Weights of a small mixture-of-experts language model, trained from scratch on English Wikipedia.
Size: 11 layers, vocabulary 8648, 31.7M parameters.
Experts: 48 experts in each of 11 layers, 2 picks a token, a shared expert of 192 neurons.
Training: a variant of Muon for the experts, 268M tokens, 4372 steps.
Below are experts of layer 3 (counted from 0) of a mixture-of-experts language model. Rows are named router (the router's row for the expert), gate (a neuron's input weights, with its number), up (a neuron's input weights, with its number) and show model dimensions 0-159. Each number is 500 + 40 x the weight over its row's rms, rounded and kept within 0 to 999. Numbers have three digits each.
Before each expert's rows: "gets" lists some tokens that make up at least twice as much of what it gets as of all text. This comes from a sample of Wikipedia text that the model never trained on. Tokens count by the router's weight.

# expert 28
gets: " was", " is", " were", " are", " had", " In"
router:499579527490541506502483527460489530493514501423515430536517452530473452549517498538503519585489444482488592524535488483486501485493602522496481480478473544524491603458507434497555502483520476504505480557449492504616477522462507445525512528514583448516482544530468508483558458453462545494477451453510540447539475525508575503518461586486495562553541479545488456453510545515478516447560477512448480468503524493510533522623560517499522459475542462484485556526551464550529495464564588
gate11:528511486509447544518516458526456479501545466514472520487479561564403461500561516490506510530490475537459506464499514539542540517473507471635510424520452467482483489479539415563420474508510510566496437465492429520386479543484533432557426503470514482443532547455500544517502499509530497514496489541540515460515498467438488431472527544512505512472430493515473493530517457571505457519507558503505488432503577442535470464591548509527510413454465535514466551542450445511525524489532542
up11:426458457497481432448467484551436477525502547483481487551489514498483509462513434435484479525469456504465504497394432509491491542472476567503439498465387486444528569487499528522591589469526525548415497489492506518502478513443456552545544509496493547505521573497456510539542472521477411413512476461489544507543497489482499510403510506482498500487466563523508490417547508467510525517521461444510471587489531483494579538505464498473525452430470570480503519558466498484549431489509496

# expert 1
gets: " K", " T", " S", " W", " H", " L"
router:520552510488385528464553500518497530454442442478491478488447428515545545542540548428470528511558485443553533522541448417499476492456541470551499555484465539555447525529473519566549490480454410550455562582453490532553448471433523430540561455524506452529472520497445479528462460498471495502498503498469472461536460506574508512537497473427561518515533528480472439495494425476511505457467498455491496503493556487524473490596522546538501481426491528483541531462466459511497460499577504
gate3:457502465496546484490541448527543576529513555569583513496499523526473478453428548472521433479412477474449489509517505498483555481507545510450420584479468481513524508549551464559512475483479483522565556575537535450526523477525496549580507491424452495438502507496499495415414507517536492540516515471482479448495502483537473519494476530439418453503532532512410505464441486508508521464534525421524467478490526532591444516522478509520461398478499512538492544563503496524474539433555538
up3:507506523502474461456505494481461542523529458510527576550504501453596565477545542466564484500421475415466475462457441550475537530494493491422509462481515517512485534445491471503511526479452516511531459542483509495388494524536460467542479495534535511470499472524504537523501415487502527518501497482542448504538512538571442504507489436432486602478494467546485535406488498525557581489456455528504519549520539499464528579565585512468536410481497541526507457475549488584501448464427484

# expert 23
gets: "an", "on", "o", "il", "or", "ot"
router:528547536499554518480444503574508530494501481479480518560461569523540557532546515493468532518526461523528555547573465518434517486564508475541472440538481489585467491532420507545526549489547550508505527611503454552523478539449502465577469539458498469539585480538385563567596466485488449525540466507500483513486527513522505513530484523471546532531513514498436461426498453470520512542536538475484461554516538477509543510515588431496506479404497525509518470471519494562479490444532489
gate3:463479462478522479461481452495542531563441540511517526504485551546460441488542505483491383556470488477477538488537487527458600490582511513514477500424505464475509496476531516494531464473520505541532551493427558490555481536470544501535465477532438514476513427502498525536508443522535503498531505479469484485532525445543517571486437517511462525427589497516420576544474532456507528463497546514528389513490518516512490484518493505536461443374543466506520526571528457536498534428591546
up3:533550567498493443485478437510463568526532528502493514515550510452638513486520619495530569506445442441434491466442455521490492509445506470440522476533436527480494449507521433484514485474493495494578463535462545537504493487405508494555498456512440539528549456568537591548486466475531519521490483555604517489493486524525505497492499489565556494490527507511467518500432497534468527491479462553499562485490579486458517553540580514424502543530499538439509512464490486481524488527463468

# expert 9
gets: " |", ";", " km", "%", " It", " m"
router:494469526539466524487572450527480521452460422470472510503559523588569463551427516496472531499517535439550497508599409447536537471461493470462466529504469504535500547465566512502480578546560472414480592552511505566541508507463489470553551475483503477500567557463505499549501498529510463476519474516484561506536582474541552508546518489525499531517507463496475480456501517480554559508510519451418581569489583484497525474469542435483467431498478541529555503471426475528493486482479510
gate11:531546416443478484433498509519460491480515450525500582497546467538456497545512556558500546477510467513562464530502466609507450485505458484510471498527519486549463510507573508547444485517488465499471515437566551531456515541488508439489390545483501505431475558431503513576547469512495483529519462517500511510461527514475502451499448538521465475492436554541464554511496489535517512548467471498494497431583604460441464475512452496486545472439519530438423542504444515603508508463511563
up11:469476507465520436513445393462438451508567504548559473493416556479544533526516479514561461527514459436441518507562519449452481571460511511471414437463408472502548579494501539541606561469482531481535511494485518464518465518504494562549587493562498536481495477569500505515530496478463504511516472491517511483462438495457511484464466460491487491489528519529449450433542510428479498502430566520499476539556492508562594540500501529494493472489517518462588524508511489511538421482503510

# expert 13
gets: "ie", " he", " He", "le", " she", "y"
router:528537582539504543490523431500514499499533430461475547588525536553528460482507545522437557498472488475498535578613520485491609456585454501492465425494525502535484503515489444491474571502462481499522523593510453526483482556435510461504477584449527485551502493524519552501549424472412516567522440510489491469433457493518581487485478525526558531526566472471488483497454452463503516517511481499550510518504562518551483552538578482536485482533523526498578543498498453498510500462522483
gate7:501543548554464495457557432471512481536479529537489483428485527565538533463525489569484473522471561546515542549510528538511572476537504518501506471499535559507427535526566480488479442532575428558418525507472435419470449561504473534477490540522457469525489520614511537491508512534425570544481534494502505482441457489467509468534467450476441542515545426483504545506535426493486529494497476542524479508481546497514463460544474438490518474420574479571563503452529530572497472527507447
up7:562444447511512524459495474544448499505498527517483423561535495500539502500536510465564521572494564555458499502445542471468552539450496492454510466521481444574498562516499487576578445476541550548443456434467576512491481525525510442515481429428497496506488533553510532485561474507470446412477447582539538529553483532460559496566497474525505505538469499554487496427533534499525480506514451544466535486455471484458514527429511572520514509433470441494523480455520484548520520419581530

# expert 27
gets: " by", " with", " from", " on", " into", " through"
router:545506492485516577486532425450516530438473478487482527490492503512529527494503524439468496537576451445598550507600429541459488483488523500550446561489512502499459531465506440575525529517539499449470501529525426490496484500442462497500485490549543507563532515498468475475482460511420496548592467516482567481557518472533487532485536506542504511520562508564473481454479500509535532552523491462410564541498511431505560565548498459498456463380583544470518496512469421497485457518521547
gate3:451472471498488478521474487519517547522510593531565547491555530506544486485521516481545492533495477458518540491523558560459495427585522470499453520458506444498429585516488478501527435465531483451519536473526523484489457502453471487549505418477433617480478507553515473496439498552509429484492507457513505540443549461531475536480489547443485503454532527492456494476394551515512490424527576466487510538534491486543486465547504492535500511416540481464539493588439503473461536493610571
up3:524503536516476436441495467506505543523539515503489526553495531505567525489558562475554506553464524460423520518501522521432461502462530517493558431533479478525469456531531471534513519569480523419516517556455462486488535518524488519537512414541508491422531446612503496530481465439478464513471461460516496492482480538470437540500534401520473597498568463574456523464479515483506569492453514592505535500478502521510561571595508583477571523554526538498539538444539466524487505509473527

# expert 39
gets: "ing", "ag", "ig", "ation", "g", "o"
router:483568541538487509501500444542390491451486464414459494475539496528553509512431548459471540487544538492487515567439515475497588492567467510440490495509452486550475623496508484489513490524439524480514482457496417469519500562491485434579487512439502507530468458542467485536562450609489521506571491565516509527487518498533469548513509525475506520546518465505542489504512479485532517513525502543401500506496534463563464517566535471441542528412486591470497570481513479515530508509561541
gate9:505473547505468512496568505555563562463485511454527465535444553497485527493496420497542508513492537528475507564467423540537452528466451516485523546449531507537454538514570533531496458527505500434531477539431508501508466518470543492486533486464567480478541559552543502521521486434533530472530570440472440491551508459518476528592536524525578472471557489488557475586430492524523562501478572471435431468460533539489505517436587473524587550526488518443422514524475498487480483474550551
up9:487462473549480468518453558471500532513471540472468494521468466479498465456468501463475518444479513440550555485498506508544540526530479551433488497514509494570493561474439507484507417505495507526466498525464642528438433480513523593478493533480536504514446532549545533448481485487567519535481493583544554514475511437428513455559495544470570596499536541463455482570478571532567529551505461522489456493526453534537517528536512460552478534575501499499538542536526455530522549448565438

# expert 6
gets: "S", "D", "O", "C", "P", "R"
router:538509513527475559446493482425443520437438511500509499494448477516581523498494537509536521574535486390500510529495503480501507410445573489486466426501505599521472508445500452522506514467450464458425510546516502510605509579474487495504541543498569519557507517527448534463515481535454450509489471447466462519475455423542465538579487506432547557520505476511441461478498446492576537487577543449485510544549536524508487440554512495479483521441487527471478568525520480523467470492519561
gate5:516448532583498548567484489489470508524529500497534496505455489466577507535456528474535487493476471492495545443427524558509483469523547482497491465503493545559444526467460523485481542509458448485499491524470548462503474475445533504512491462573550457536456585547474465475439562424457531468543474511456521477539465534531470611555587502506493472501538469547488499481446425519507523440463553480479614577447485530482467505476450458502526501414484462461422509513553493440565572533514490
up5:526493600562494485453483439475438556503518509451507526480514495530542462503530439502532442503535500459529518445549543499437461517511463443483551512547543497481526531422515526563535513477494477449418525467626460533515520525545472523464572527511505501513529578500510518456435507515469512459504514518540454533481494496530499523516525493524448607523483473559492487473453457471453472464562554433606511485449529521473470541441512548553609486536536498484542516445546518491492558495569506

# expert 38
gets: " in", " to", " was", " the", " is", " made"
router:464578589494437482480435479494450492500519470415450526526448469567569456489509488463479539491471472483500539534512499499512529437467582479522455486574444490569479520498439427550518498510474471516478488520487450464533413492463481454495542558454491452486490609470449489543539431541510501594529494467503530449518473472482535530522424530550503578493527437492451501500478489462481557553569520502516523490517496436513474473527512474469452483467570571484506502552537503527542478530582555
gate2:431483475494473470528543523476554487391485480519459554490465473460466533461464487493474523496457471523494547454460526537483554456387531505486473502539512482567488495477505562474492484456410488470580531527511463460505430504547558444523516471489485472475480590454459394498561511471580409501517464482544520462512499570473532519508425537481458485501549514518532512524500477529464559535529561449508590441542459468545444554484448509497474485517464542473540487498472525492496434433525551
up2:439613494508490540437479415451468528518394530522493465482496497502514435527604542474476565504509477517504459481522503532473550457478529567509523461518477525517464542488554473457477450564454479531452496589507510490489499491491482470519536496469477481405514501544503471581539504480498479494520537433451441547529467489495499542481498445479418479559492432536500439519501458545416457463501519455546452467486488485522506441522493522624472468444507484572483522544533507507549535452501445

# expert 31
gets: "ar", "an", "u", "i", "ay", "y"
router:508511525518456504385505534479492523512488498475507491552496511493483441523471552397413469455503472465476521504511519479479563483537533463497499472542474381544483583537521471501522548487496464436506537479504480499534515511521489491550541528474473510504479539464418547495531459540524492549532479551462490565575465502504524539500468508442525509549546451484498395509495462447471537498471499531410489569532538519517441551597552473559509480404514507532517526514419432558518544486555450
gate1:453541515486460563483538551484493537479518448517557515537544548518475491563586590511531534535528537540463530474532442486461533484477404481524488478469485473482565491473553460421525574510543497488513487435488433433517454533496415524507513541456468476533519414532519499492445456486514505564519485499452489531487530518446531519450484553491459535522567502522413459459545501475506447527535535466494468528490456521404470508470617548441506476524477492432515458471454527493571555522507464
up1:519474496516460516517536449505508532409419497482520533502497501517506533507493463524484471536485476435497573471557522420577597552456556530543559484482471468474504491512560475448468513556490562546548520497517500454558454467484487507575525509464548494503516543520550514483438465455533465509486470453520458533552363453542522501423494482488496530444546436500523507536526501467440526530426454516543522531493502483491525507415467550552510514414499473434492511484505477465507493553619475

# expert 32
gets: "'", " (", "ia", "-", "(", "uc"
router:487538490533478522503556466475543563453474435481475439491507503518510445545493491412529483521542528472504473498509511499473586404496529496502494512473456559516463511535564508484551527480464405488426494541431543514486541473470459421491526492481532420505479508515462463559489470459492517558519465505467498510517528481480591450578507544566523533525555472498506489496474491459563573512580564501475548518542499416455461561518526449474546487509468557456442592479454431527527439478459463
gate1:454496411480498523539509556498467569490497462535488527444503443515536485476526510537575566547533508504562510489462496484471493525468396522449450474451532476556598479518507468455451482587459493432436546464463404446538459524511462498475509506414466452569493463538489488496484446471536488532478480506495546447508523521513571527518407508514486497525513517493458464422496445530495411490544493432504473502492486493459453455525577459484487514533480535437456506504533522393492480546527498
up1:479413490547508494493501410540487477395463441518529446518468599498519488519584489507478483479547498407551551544516529481596514501481564527513493506451387492527499467485478474558498507492516470495520511537582527463575454464515485529462552514476461495517506525510505557512427434508529483471597441471533506526504467542508507533513501475550468545494525455499497523434599498543474478537526484514538481548475461496533507512489559434511560529496492498464521513493495449452569555477555421

# expert 19
gets: "i", "ic", "e", "as", "us", "os"
router:500549481539458520443498535483478509500402510481503467544499525534481392577416488520418532473551502429553477524481464434453470470561483480506473449487474508478493501514570485468427518501460503436475493542498512561489509542445552394553529523528451516539466505582493502583508502518438501541572457508467499523481530469476501493480529565509486524516547475508448462507493549514540530564548538493480516512538484482521464526571470470514498513498492579396573586521507533477479486469576534
gate4:500515517431501438503441523501539565453548506504467518469482490532572505503505543530519498559488489510481506582504526470446470509495534536462453599513440563593558492475503440440515428514505573508538497522497484469444489533478568511468485479502468570502478595531442570480496477474476522515515540464520560538483497492479528500451430507527412483538488471457469446514597468540529510567481439513504550414534481428473490548434486509471521494514471566483499554514432553493455539546548529
up4:457561543553538499516550578455586503476604539593539444426523528469541513528469520500532459532465485522446527463521475462481494519515492478484553525441502519448449574488491514559549511495484477491521543514523518567494432531464524473504528501527518413562520485522525490442480534536440473468566520505479507485470473527551496429581477448515528551520523439559594543440565488477541464492478459497496452471564557535532468498407552507518473469502471504471464468503516465517474478475449421